config.yaml
d_model: 128
n_experts: 256
experts_per_token: 8
d_expert: 32
d_shared_expert: 0
activation: "swiglu"
router_score: "softmax"
balance_bias: false
tie_embeddings: "early"
optimizer: "adamw"
lr: 0.00296
beta1: 0.9
train_tokens: 274700000
steps: 5882
dataset: "wikipedia_en"
Below are experts of layer 4 (counted from 0) of a mixture-of-experts language model. Rows are named router (the router's row for the expert), gate (a neuron's input weights, with its number), up (a neuron's input weights, with its number) and show model dimensions 0-127. Each number is 128 + 32 x the weight over its row's rms, rounded and kept within 0 to 255. Numbers have three digits each.
After each expert's rows: "gets" lists some tokens that make up at least twice as much of what it gets as of all text; "comes after" lists some tokens at least twice as common just before its tokens as in all text. This comes from a sample of Wikipedia text that the model never trained on. Tokens count by the router's weight.

# expert 248
router:142166176090147116056110136120098111090153174056143056160143184055143076110123119159099139096110145162134076119162159164168148172166120132152162141173123123139164082145088182159131085126108153085139153110136166091127149154094128165129164088134089077154085111112132146100113150168130160087143136134147143112078101128046117197136152152215110117131107153119151147144123076131166133149131
gate0:153144105125144152157101062118179144156144087099128118119081190127145060075179104154146170121144092109106107085154096134145105181102085085125109129150169108156106099139117062159139124155081076157133128108165188095127103110113154150075161113174133149126120132148106125059166142118137118185111145174157130100137102137119122167101133161200124134169132113196140163101208130075186111180118
up0:102114141156113084131129175106097158084135140162126154097157059157081172135097131130111132139173167075142129145126194060087159081117141140121111068136141161124109161102182108116145158161125160069177141152111081184101156122187139101139119176096161140084140166120099173190103115094152148127133153091098141160120144154186126090166165140054176123079110156113128086167090117126095098086093
gets: "\n", "===", "====", "}", " $", "I"
comes after: "\n", "===", "==", ")", " ===", " =="

# expert 42
router:100186123137185070089070087124095026126106053160187156141157103116168064137094132126144112167099119136131135151114108097141117144120150163152148085158131137107164079098083079156144113185122158164094064119141125124139149166103121136191153164106126089124108148179153117084109099126098155095127169129159038131161094117117117066176155135133103097138117150100142139090098084133132144123126
gate0:109112138130111134104113077154116069113102099133122111080145163079121127097123114133059169093166196073135136158130138111110122105104152086134144158148122179123102130097171170172117080077110124136148139167151166126089082139153124171101152114148147127124126139173144158118107134151090100084061104137093039183148118199085055141086103118133075088128101102102122157116228122134133177132121
up0:093154103138133127101133085154110143120095128115101125083116118099127120100110130108083192109174174073156110126125173070134133102156151053135127139145113174109129092124145183180112071091083131192103159142124140103103089154149134133124168151099161105100111141185112134103101151164111118081038105100094083152096098130078040139104061098131119108142087115132123143117216120169126167099161
gets: "\n", " |", " he", " they", " were", " He"
comes after: " |", " 0", "°", " 1", " =", " 2"

# expert 136
router:194125104146119148153115106156124085088146160119098204083107131134167174109103125116062137107075138155194188129128142130136120114119149090178176070147079128186141144138136097111086074165157151112084073157104108069101193142135118117144138091159158117154116171155116118113180113177111134181094068131168102082134145170099112112163129088111184103129147133138147161142115143101172112169187
gate0:150157132107065165141104084107110116074109132171168127091106046105154161161125092153133163133052101091109126114093140075159163207133112142143162084144119158115187120183090157105116113164141175127126174156127066127145118142134104145222146102121137137140143145067101080144120124071148143131137113075176102078090104128150065084108098163112144154133136157144100087139104129151105086100120
up0:126119119134120120136139179112121106162164088159138094128082173152114154096137103140113078129141161135124173185101141128053113073130100164129123121125125144072115153084141123149182126142115128143124093094139147160101122074172166123046137119163069109165102131124169143107116182086177108126129129154110102136126131090170171176079127058105123116156095088137138184141215086057193180168114
gets: " |", " of", "aged", ":", " about", " is"
comes after: " |", " Density", "%", ")", "″", " Coordinates"

# expert 208
router:140093145159074122142142181162165147118112100034140099132147111111113113143129115170113156091084146154103106131137103131179120078133127168144122149150128077126122121123133067114164113058123126104142146110095162124111133115110103191107159129110108162137138150166051107118132166085098114073144134153135088172140127033151096118193093069176123088192154099132133159065139057159083092122131
gate0:148103129150102087108130139081123148186141138161147117185128179141087126176159096210125192127121117031182137121137159094089121097089075141087129188121137214125125069125130123087162115161132172174146145173102154151147163121101130148162147130102114168090151103130166163106126176167135128158153146112090093184167106140149083160141155112144148122121069134145098121154062121088094127100133
up0:083155136140135111139109108150127104058102087115133121150136125104108094127115188081138074124110050130110095174122091127086133193136071132172123103135128109073110134062070172159119139071082193135111099081141161100129114146130118071121130119081155138153139052087201123124120154127120129135148115157165158099143203146128137140109124121116121071111153111120106142156101152116144067127031
gets: "\n", "E", " JPL", "0", "}", "–"
comes after: " |", " ·", " (", "IN", "_{", "^{"

# expert 196
router:087164110175132097047124140076116120079120078082107105204084124124137109116073122179099090141145071120149046140136157149146074141178117110167188118151141056069097113152133124131071086115145128158148133087118158111090149102110089103131085138152081118115156133108142065120118127077099086085160137140166150174129139122086177109141104119156135118098124098165104114127090172132073124094144
gate0:154145123104080151214143158086093126155116138126210127122138204171114127098150129159154123149183153105124168154157091135120164133132174093158115185129112081135070189136145075147125109134080127138078131172108089184119139157182184144115145188135147181112167136187110171140101133110159149173096124112106182112071116127129094137110110111126157115145207131139179157113179129126150121120104
up0:111187172147151128120127181199151120118094209099125093132073097147066167176154095126094111134118151187085072127106129118126132104076121132150145149103140123127172111145153158136071153098107176156138136120082150150130136075103115128135149125126111080137131119114103132099099054132145105112205051162106173105126039114134126148118139142154142118095156148158134060136150069188121116174138
gets: " (", "\n", " \"", "–", "—", "=="
comes after: "\n", "==", " ==", ".", "\"", ")."

# expert 192
router:138185102096131077090117080140127071109074113083125169146074174173117143151112156142093139157141132178084106138125115196088160118109127138156198141124099101090155129102114096162111130136062150193140075119127115150144115119085072152064185112084111131185130093070115083073099172134099082122124095088111107104116134102082173142126140084113126122078120113087174112150110123114154144124182
gate0:155127135137095142164166102099147155164133104141137145122103183181110083117179144094096142071085137125072112085144121088154112123229141122141008133138142146093126132123099202165178096103134111154180118080136165084146081049132128114147131142144163176114132123125161130119079137111107135129103153126110151135186124082111127108124144194093171139144176106117108090102111121170129141140073
up0:111094131150103198125108171141116117130115139154121110133155140122135156186044144135188108172124147142166143176109144113097127137031129132069187116130113144142150130110127059130084155130175163089111111151073143190125198164138110145139118176164128125106155135181090133160177122148171128095189082083167127116117167149124111207124093091160095142122107153166113181129119145067121128115115
gets: "|", " |", "-", "==", "===", " 1"
comes after: "\n", "|", " |", ")", " ", " United"

# expert 0
router:141149137156126108170153127182139170114075141109186088157161158115132121133119123114179110098131134112163188159088163073120097106163128136060058165136124137172132112162164169136159169059121137175146141087118122072159162079114183158128110131083136103112158118119101141154075123137073092137157161082146160118172231138119126168086127109132113160116125092184118104129146158186134155160083
gate0:176120096138159090127165134118145107160185096137161138098078127192210180097105125176086124100146092130141103116092148112127095128138142118120124153143068165182110133143100101119175158188102078184122100112122099129141108091103172147121039135092159145088094077164069151141186086164092125155114080103133158142099143162139161136121081111137180098120114122137144119058131107140155125058104
up0:081075137066084156121081116131048109084165129127140114127157144103117176134117138172153093166152130170072142078158164149229164116146130113093097124095126127096124106155154140103130082102163174107122128124182151133116129133185080139130145087078064200130128130119109120099114115151157104095119152127117110119175122106218152101118116124152086130119130113168079086145111117085214134142141
gets: " S", " M", " T", " D", " B", " R"
comes after: " \"", "-", " (", ":", "\"", " The"

# expert 252
router:149107138118151109191121142143126144101080138123122170197084178104107123140153076089118123167087100103160119072129134066136187097082141116152089138161126128144119074109063089129167089097155108132107141173097087120130096133059169152117106095123118133139089112130073089142135137141166124160109107063092111071105063131177157187116105105071108146125091156119175093191123152175126144169094
gate0:078104115061160214142111137060098184126093070142166102131088141079116152120138104196143169125159176136147073085155104081115070123139166095142134166152100166118093077082178105138134144108137127182141114169133160122133114116134182146129154106094087136114110136098129144169151112077147124130113093138093132139146147184173124101133140092144056088189093107141173109165149154141065126109135
up0:163164111146101142107073166151161119147166120149118157122148094146119109085126185100103155088129110157109118172140144174184210140054122115140115116102164174131143122146121125141190164177145140032142145127139094149224124140134119107115100106141152073137113124124044103052109163176127133134141179113125113074105137095092122132129124111118173174130120117144134139105120081137178080121195
gets: " the", " Cup", " c", " season", " Championship", " b"
comes after: " the", " in", "-", "===", "–", " semi"

# expert 51
router:106114096137109119160125142129105092176104164171118146095123166116149130094109128083064172110096121070166161095130115123163154163075091154112174169108105195165155132110096062065111108178147110109099114116103142176117124175119072110095186116105113084193078147095175145134158131132109058156168132152087112096141094148064134136116204125098181106133119154152161092179145145104143126110145
gate0:144112172136102144099123133127160135134186143133109000238123155114091090171093074170154071120105155141079070117139073143118108127105155119158140145083114106151129099169138176102125097118153100104171128089191135101146168099140138068143146126111097101078124077121115158169090129126115133083126147197156089176143116126179142110128111128082109102168137102123135106092115142150109136131109
up0:171153135098079088112110108161120143120190165186101097179134150103155108150096143132079130098093112142085091090165127141136134150116157137178177166173096137130144111131174129084046105129140066059172116115137091200137174130137109061108113112122111094161062113085153122140147094176088102099164084141106103117141134145119161067148134169077115068108102112133138097131084131151134159082167
gets: " a", " the", " two", " A", " was", " with"
comes after: ",", " with", " and", " is", " was", " in"

# expert 202
router:148086141107171122115110117060106025128129126078147102121129082137105072084095145124155093068126128125141108135135104108146100159120134115165150204084095155174134114132095088149125157098159159136186104131092136123138099099095125157136097089059149104147117179134167106089078146124050092098114123165135123139183104075083176099089139150123089091095105108142100181111106121166074125136081
gate0:117097131160075170138159184176098129132114134108094137074149063119109150107142145111124169080109136128132089116140171160135156160139154139153133092118169113102131125113057117121136134032083152144090131092135106192024095096101163107140173151090127160154109112099108124113082136089146156132123061076136157137083081120187120107096110087161144094127157089100132112159196135124153165086158
up0:124078121113100151174167139113138070140131135090136137110096063101132137157144154094119140065111125192149149116148146142118114197099148120170188124119101161117141156101136084119126151032070136134117157053122078165077124139083152138125131113086135111143096132093108084119100090106111136171154077080119132122103096145155178120071131116211127125069136160092121136107158102152171173055135
gets: "\n", ".", " \"", "\"", "\n ", ")."
comes after: "\n", " |", ")", ".", "\"", "==="

# expert 133
router:109091106125084128115182109162129105124126145087173106157129193175131072114137140157116124129167190123159118136125153129125153114164141103035082178167102148169089103121131161125172106070154149114148151115160109101127188097089124153086092127132173114127128123196129131187190126134114127124079146118118131135200155165192141167126128138118131101145153033181111124184134200134120095116137
gate0:157081113114164090105085178104108112141137136120106153093143104162085090090121118124147124122136069129118107116077133146132098091061110125164183098091182126108115148079114148101089185139105153102183105170095154124122105184160116038123173173105076133129157119119136154086102186058172145115172113131113071065077084133165098126187142147142118099171160147115106122121093095142143131075154
up0:129104115102128156131090194126113143130077184135174120117164095114147105158133114146114106124140139137146101090118122082120164149063176127121111198187129128185181107154149176090094052139117140152107139125102118131115191166100146100096123080113074107119118155090157082151166101156127107109127182094136109129125128131213154070126160071087106125173147078112117146152057109174202149126126
gets: " \"", " t", " T", " S", " d", " M"
comes after: " \"", "-", " a", " '", " un", " an"

# expert 56
router:128052121141149150126145122083106023106114155089142108110123124143093137143123133120116137137169156107207110137096181158075126126123136071086114128135127154116088156075102162106143174104129148116105119081125103178086140115120111103145114124122193108101124079120152150147152114146125117163098129157131166074138132198174162193157179155147127084109132067140089123217125202094116100080126
gate0:151152110110113096165107114175153173138110104152118168120198158139158101090119114119104130157136136102083107128112116096138117105138135127049086091142132168144114112162156151139097142135121093090166120136138174105108121112134147138159117168132061146137147086135089171087143159093160185100159100142154062165162163081154102109135089154110185095120226181202119104084196071097140116110069
up0:116133060151135123137130131117101104147159143139157073171092128164110129147134128140054138139140143074067120119173155104149135176119092099125153089128105126114133210219120137110062106091159107164168094097104101089105140110183093121179143092044143081133144186112124123100104133109142105122140073180173116123110145154136145127181126153171122073137141165143094071160181097097108112084136
gets: " in", "In", " In", " from", " at", " for"
comes after: ".", "\n", " born", " died", "ed", " held"

# expert 125
router:148089080124106097120105170069136145112111151174147168113112133099133182139169113143139160110123142158113165140078149091193146113104182179118144126092136158161134173093127109134170107136116104156085112108080115134114125133147135124164152093166072152128127120090132223182161137152160132141159100106061052133127137141114119112076074164068157160182065163099110114094100099141147127207091
gate0:144122126157127110085167149115173170028086091163130185124129117140092093181164119092132135133104203065133156114130128129099121137088117124175162103099108083148122053129143115108167135138092199143155117134121145092104106109134201149151112134165106091201118121111133065125112137107107099106080079130143135125144141127041127171114158139081090060156105127100132090142140126193133125149113
up0:118117060170127116143150140119151138121143101136126204141109168118086108125078036098118140142084172148127146112132122094149117181070129129104151113075082127087094170135190116110100100144134131130081054130117123112124117129114136132136190121140121121141122077135119157119177091126084046132155160155115148197135207153084117075099192169110135095103135099118142142106176160163151134119059
gets: " a", " and", " as", " former", " played", " football"
comes after: " was", " as", " and", " a", " is", " he"

# expert 80
router:114128163069130144113132101068106081180145196133124175135201078134101145087163145125094092078161076088114099141140141160144119167108088067137164168103096132081151144126126143130148094155169110144124083083174116159114113129125111133143124106106183149090102101139174138107077075148093170087102122176108137107101155177130156085195150200172087112130170163064134139155118090113128127099105
gate0:143150109075156080136100133138128076124080151159131098126129085102142083099103159095114148107137115105159157149085144155166178157137135058141149184128125155101117132119075144088114161124165086157108107103123095103100104148170130102190054117134148095118129132159190095168123101185165122153137116090144169132101091158121140114204125146032084109098113123121105118145063085117037100140159
up0:111165143187149134159142084109122126123178123085133170209102117109149143132157143107153060161155161183153125118167108113146109192155116119122146158093075109151154148096175152148152132128173119173117160156097150098094114074030067196091134148192146124066147078140081157122143126143120125140122150085152108135157113102141157118081123159108193135179139144097140079154124162146102119120074
gets: " of", " the", " at", " in", " by", " The"
comes after: " of", "\n", " by", " at", " University", " to"

# expert 140
router:106127115122135100094107164131125073170136174060167141150121131153132092167065115139133125137122118090184090138130114139192153119093115105160177137200122124114119105134162112169134103172074150113085116128117097161163081202112169085113113146097115139199147141169150106059211170170169111132093114115054151151124123153108182178139132101125152175103150126138104137081147103128169079162133
gate0:119124086162107167109147187112182154124140108141137113128095156101164089100170166113146116050157169111131165158091206110094125137110138129113108121169176066131115162092125160048187116129085155019137162119138135097128107118141135126151159208118108120117115126121122113114087152096111146121092149096169083129127143145151130136142120197149172154066090144142190094186108137137101113126083
up0:139142098171119150056157143089152153140125179125118136174110062112116137123112144154141143064185115162161141165140182149112166092087106122162125153165155086101148103149139150121179099125103128084077174165122084096122137140109137095111130180086115156150094156074212093029139149126113153084090118100145121145156123120078181149125120147118118162109110160097129117128122093152131101197041
gets: " |", "\n", " ", "|", "===", "=="
comes after: " ", "\n", " |", "|", " 0", "=="

# expert 93
router:172092092124122145135102145126095074180123150166120148086179153112118078093142097093101196136157104094116125089079165119129128152075117121107132139112154167111112143053151136080124185154121103089118128081180169151142082152162148130194147150099140139170125092171113192147137094144179104157157132162100068067132101164115139127121142136094105077082091149134067116193142112102108156088072
gate0:136089095124119122098143119113123096138141045118144184125099128128086197146084170197160151132114178124118200097093171113127129134133093095091138118118167110115175116112212171083152101153065128160102114146081111078086124155136165176158141123136084119137119050116105125157134137141159132170115151099125128111112187126152071111065093138116125192221110089122121143127139133137143148093111
up0:136148180090075121134097184127135129125135148106097103144159122135139098026140124087143093159145112150119036150171108142152140139116151132138109121162084121145091100149054097119091142081165156068131106109197146157115138096139098111105132136113174142116090168146140109093164122125098101097104171222146104149124118088111171191182176111145092058107167158142163077120117164134115107126149
gets: " the", " a", " The", " his", "The", " two"
comes after: ",", " of", ".", " that", " the", " with"

# expert 63
router:071162103126160129061141118129112084119161097165115045162139099056104126150113136121146085125184137140176038153137114131135142144183144109165162135143168106093148112146072180132127105084148170172098137066095167074132136081136158140171111142112123121140153110086115113178093160084073079077173098131145151182088134095129109134174126104167139116131103076133096102130122149151090134145171
gate0:116125129063107137167124174136103051141138086187160170105166111111123091144143119119154111161137180140092116142059137153112102159130179164104108118127150113075120110109119147144107174172184161125091140123161128132143131094225174158149115167129161131147108172140179107097124177101109124075121123081105133083148100153175128148048090080064132099115100106110135170146126134082119173197120
up0:116142115192145158049122105118129156132097178117088103162116154140135119114139173173117139152156066100124106126160125166145118111127100103134170120114105155183138109149137158131140078081109116117154111133151134101112130141092087094094167129120137145150123146174137077203136117128126161168126139124143035141052080096103150072196186144143125138135154166115174049114101055158181097074117
gets: " (", "\n", "-", " \"", "/", "=="
comes after: "\n", "==", " ==", " 2002", "D", " ==="

# expert 110
router:138067116138106149119136119131106152179147157173141109091154096131129105063164076098063178141125134125148103069107126146149156145070133141134127158148148180124112171049100154107138136115154108101079139074128158163149090120167165075168143160095131176139137130165166133188118068107183118104140125156077089088125132156113118115171170167153147090100139181088148078171176080111129128114057
gate0:128134104171109136155148145201153205093125102127167127097119108122097116122150073128164109170088105057108082075114105182130157136068122127145154092190121154149129143148112201097196176171100152133066134125102144138084130161149133107164115147141093103149138141169101174169107128096158167099157106062084068076137188090130114118154148152066118117072120129148136110117116098159154119146129
up0:098099090176148153144176179204150180082150132126156130072139093092098128164143104106198127182129137078147092136125099149119135122084065089121144076155102137121114161134153130145170186159104130141111095160094178121155065154143139074128107119140105100142163146169148148135082151091151171144164070089135069142123200153109152123125127140066102110090091134140119121167133106112095060163089
gets: " a", " the", " The", "The", " new", " A"
comes after: " of", " in", ".", " a", ",", " the"

# expert 109
router:095077113114091126162112077188084161184166143159157092146134154150118123119128177111131133085090121116120133105170184167102166180113107140103104162131090105172165150159099088102173137098157095100110138132147113087165133137063138123120077124066151120190077112095102175169165063163119114092133110143111101135170168165059162106101093135112171180139089146110128126088107149170103142180176
gate0:144070122185108138126157089128101107127158135150108097169126180101091184079109156139113157151174155093128126171148133137059112109119100154118154102089088118131094129127103105146131152136127123173117171073099181147146090079163162114135148145164115097031160112157106134101148157163148094173106099102149061160104121157084074116172087075105168084087127081152163054163126115122071136105137
up0:156125132145072127110117120170131170124183181152173090185100138084137170090114194150107127131095155140106136193166121138090145168162134125115135157133121131155174110157214106150130145169147097169118182105157081101108159122084123144102119141107148085107138117130135118160176114122109115134190066088102171154112110166083114138153108113080143114097064115109205044077123108141106140169174
gets: "B", "T", "b", "H", " for", " With"
comes after: " \"", ".", "\n", "==", " (", "==="

# expert 114
router:094063140136164123127160106088150026136140191126134118106088144146119099132148127137130154127169143097157133102071157164076144136105134118053098135135140127082110172080110170118153179153119122085099135116153132175095115136117114092159122142131190137106155067159147169163153073132194165165117127145086148067152135201159149173136156166121139087128138102180105101188140158089133104102081
gate0:124134179106113170151101136179122109078119102096112144091081150158130082095111119135084112184145179170115166155162133134117093122144080111139121144124136119135168093142091085125141155080109139099132105140078132110175139127072168148083103134162129045116068120133094091064145149134080141111078180156173159157161103125152127143196163086170162166135143112186161200150146147145156142178189
up0:081207092122156137122119150152065154132179108138122131112165114118122137110132127162127106141193084126099161151138106142097124083163102118141118106118107103177123130147171172159119014119107106140153115107136149136112074145139122100130134148205142098103158122214112181163182131107139115172146091165076099146129149151139139129125105150150155149110075168192122148165053096130125053172166
gets: " the", " to", " a", " with", " of", " for"
comes after: " to", "ing", " with", " for", " on", " and"

# expert 54
router:107075152117154147115140123056115021172142190143151110107080150161093103167118093131149157119152121093131129148114175155067149128100128105056131125126164140098106156090134184110128161146129145112099114118170176172124101131128102109159164128107185121127131078147150180138153098129160131144117118173101142068153143191147179154110167161125100093117138104174072094204142157092124101123059
gate0:089165093145173122111124095129122187099151122125085121109125104200142088087121107176080110114176149224110083118133117110130126070167112162141070131163162113164107058106155066100124153076139072105191148156155109104124119119125194120071084190147090085104126147114077114095136141120070175127132154131155193095116125084146145082138091103142105135105114109135081119143124115122151143113123
up0:150150115178146167051088151116180151150133155136176082130116045113140129066044103149159125130147130070133199163094074154095171148092147072077148097142116127131085110119128148045132154157111086158119150139096056147179104054120129091127105084107162118141149126141100124111117123172135150102100123097106098107090168152120103128133129124131138126156135134098123069122165151189111107133149
gets: " the", " The", "The", " a", "=", " to"
comes after: " \"", " of", " to", " as", " from", " with"

# expert 225
router:155127103125123180162096116139087053117099136132047144113179083087144123127111145086042117133126174173090108097148114175110101151099135062186119115070167155134143116161078071096081138138091119111107141157119162131124110130168146103169116141181130099146175175108157159120116163162121070133152105126164118128077086157167107115194127138102185078112084128116144119139128177096135143126186
gate0:148150173122161117150143128164146123129177180142088188109180144112095088047128101123131125083160141165119153153079128087150080098086089100158172149162148121125130144176130116082156173121117096076140093136163167090147120102123080154132100127081109122120145126112142123069101127140126091111066099133091183067115115137096105081088114178078113042131082111101150133176099137103083198126152
up0:126169172146106145104169157112146089113113090142095110127109158156122111132100077138112070116114078130088072132094124110116126146148084087162169146115145114151138176153109143123150108134213137115158165138148112144092119142129052107143128076133189053111122165159126092107132169120099164114162085203107078213123143139126118184162129142055112081066098100131128168145105134197099140104155
gets: " from", " located", ",", " in", " 18", " across"
comes after: ",", " in", " from", " was", " is", " on"

# expert 195
router:110110091126089078096106119155134125112123075029136080177130144076098156117120150172118123126132127086210080152130154129160106076167100124146136103131106073150115117132120155154137084058108176165103105139037129095099183126123134122140103134141123083118178139108059095098130187117089102124151105156135152118131125094164137162144126167150155199120116097186122152155086143159081083107143
gate0:072160125083163136187126170169105094146122170148147123122156186096104137118134099082099127145131112126089108108138055144141075131114077131107149163079097081128143095130098188093160137111102128097081073123182100185105116139102069083124110198124099115116071133107083125146128089161129135120144101091115129076152195142144092180115091159079158159136176157102143111109169126136045122105128
up0:077142159093141121177100159192155146112119159117151068092164175099086191115137080084162133170085102111106132104154091143143083115084075134118124158055092099086114111123123199122182140167058135084087106131137109151112134135090101088093123147154093116126073140091097117110094065114116106136161116091139162096116164122139095178100118132120144138079159142132128173123115127147049161069110
gets: "\n", " (", "–", " \"", "(", "/"
comes after: " |", ".", ")", "\"", " Nominated", " /"

# expert 148
router:108173178113155109067135057122107059091100162122137152147074082113094091097137124116152134125110100151095147143183169173173148119117136149130155140071143135146159116083089150164150139181144151206113135132085120175154141166144076069163083148077196138159114171100176149082099130134099131068120167171087107116124120079118140105169190154121136138136074133096113135111113095099140169121121
gate0:133067141131133162127088118125066152121081147127094138109165064077132146150127164143079080153129140105087120140107154163116178108095134110103117096107127120140151177068136148125045169167111120097116131173193103130106113115123126122111069117101202097153122158223112104181206115137132075155133087175105136112116151207133149146155122115114154144151141153134137111081207137116149160132141
up0:192114130116085185136142110111079128156074150142115119140139040078125162159099085082061112117112090136093138157160112129148149084091151145125148137102095158150172165142133137141082147214115109135115134119125150149114119165127098095144056124102172131147112146130170107158194146099080105174169084146099046088099095167123121124140141129105132091155095147109093101144201091122175168123166
gets: " |", "-", ".", "|", ":", "=="
comes after: "\n", " 0", " ", "\n ", " Kingdom", ")"

# expert 194
router:121080154138172146148153136084148033170132164162134140094100162140108093093139081123128164119133139103127137109073143144081153121097113133055101113131132158092107160072103165118119156140115106074097099144156180160101080155161156092155179166111160154124139045171130155134171079144207161154104141173095117071141132176147127144145161136139138080125131133150099087165170116084138135101060
gate0:163154046165157070105101134124143099075136105108135152142161128173111112158163176127129106144106155135122091116146124184132074155171134126054125164103130065141202146130144157118185114106043179143157154106121128102101159092150135171113146112104180133130113093150088076110105142153070166079124132079176134131125110122144112157134097139164128167156105055138123179106085154147093057119129
up0:122153148061016103145127138147109144153075121095076050145124145141141177104132082146132143155128117172123160167118162056088139047147135108149079138185181147141076097184163131147099160110157115134127152124118067123174130125122089096128117127189096123124132165107098152127154114127171120121109088173140116143136156061165116172149098093079165139144119129095155092160161122135151168160147
gets: " the", " a", "'s", " his", " their", " new"
comes after: " of", " to", " by", " with", " for", " and"

# expert 73
router:088151162135177056172066091144110097115120054141143136125132084112190138105096154134124133155113080092155144105140113123117110092138106125164148151194149057077129083125132075144115113180167163102100117112116139130095170208087111102175099155140071119124150174182075086090150115141134169151172105149155121177107092107116145113117106099159090114109098145103140146085056118130112145164168
gate0:149135105123091126130099165139157101164162122129153135105135168146134136183122137108140082115157156110180147141087119163132197119140095069108157182131119150100087134065180088105170150173150173096087174104109073133145179108095104065121180187143136111132099135195116081151122108145161107126132152140145088062150064109110165113120080182108128108091098157116068161158103189138187142135109
up0:157134120120135145104133120146118127114155124121132118117148053099135140078122131097084146097139154165192136126153105104166167103161115166167157091091158110139137094128071166145090153061096129176170095140049152156164103113138131157137125146106121183097126149128179155134130152103111153135127173116145126175137151121134071121144242043133103142143134213199161100108129144058149091119149
gets: "\n", " |", ".", " but", " ", "%"
comes after: ".", "′", "==", " However", "–", " —"

# expert 102
router:166164160148093116163118098156151113106124183084143085168165115127120053137122136126134156087167149142167165159106147143156147149092128189091096163145071124161119125174183120163133119081121122122153148094143081124126169086119201162163114132071114119133159114072115099079084155118123098127126172173112178103150166128109180188078136131110088158132078125189127119152177198157184117107151
gate0:105144098133170142171209089168085126097104152116118089136117141121135159179110133086120142147161105193158099133132152112142169093193078132143120146118108111149096133167120095120137140116128108160113142077089118057061135093038114196124139126109172105141135156105121172104118117132101072164127123151173086220118088159116140192098103111141129142131160056124091148115114110119069177139145
up0:159133115166168137154096185097097112126108114147161154142115148140164077122109150172108125144180131085066125115122104121120101205106071139125145094171063128162127101173088143092090121140140123144164061174175188145139074171131185148096107095113136158115064146138127121141138116172093120062129075212178119127147104137146145127137065104137105057110107100147122129144125168132091077125159
gets: "\n", " H", "-", "S", " S", "H"
comes after: "\n", " |", "\"", "|", " H", "==="

# expert 181
router:130088139139125128146101135062131082125137191164119162094117117088126071140158083094115178144212118084167158120096140123124142161083136114151075158115121154114116162084137118094123156127124105108108116098091165193128078124102194132197163150137111165128150090109150163154110096095157119171151185146095105056080172127090169102136112155170098086131119164151058083171101129142131109106078
gate0:125101044107167116115105176071123143141188128139144082103070184106154122164064167161153130082136108085116171120088067124152137160142108124136138133143122116159140133136125072107091104132142096157112175143135182106127147124135140059040166133127129095161141163158121101148102156188060150122143200163103150120154095143122144084149175162142101059110171148100125159147178141113158094105124
up0:151112016118164126139084137135079103150144108143139125090096116147136067090115131122105115069149134134119129156147101180074119132161098072132167166199104092173113185139135158138144111124096118112129181067145168121125097122169148129055103159102090159114142170157100143137177130134228098130121130195117124143122120104102139121185148196088081128148192138106128146140087133133132116123114
gets: " the", "'s", " on", " of", " his", " The"
comes after: " on", " for", " of", " in", " from", " at"

# expert 158
router:127164168170130094107093150152145059071098097059110089160135160145120099117136130153126114115147176194156075156178110105156078127201156128140161090127126118153095077158094117160125119088116201092151119144101159088141150078104148188113110148162112139118150129163067109097172185133098121107118137123191142162163116050159131098177113114177146089148129083133124134092160136137097110113173
gate0:131164138112113086144060171119073153125135143140113089158070086114055151155162143140116150179159120169144120142125128158146176133105101147123124165172106165160191123122151078127107159208071105196128134147135157128034133099194128148137145118127065074111156137128118140100067142160078107171141137137137174093093120101120134137139111103127118134102208153155117165114149074123078156107131
up0:163122108108214168098145137091107113173104097126102084107149110093128134122091087142193153239129151042138072114110128136115137105115107164114113143103125179151131119133080147132160188069109107055139152195178075142152112149108166122154154167140145162088112119099176181160126154127125153114086084111129124106144150130148085133171086145151127127081133211124123122161129140128145120133149
gets: "\n", " —", "/", "–", " (", "_{"
comes after: ".", " |", "\n", ":", "_{", " /"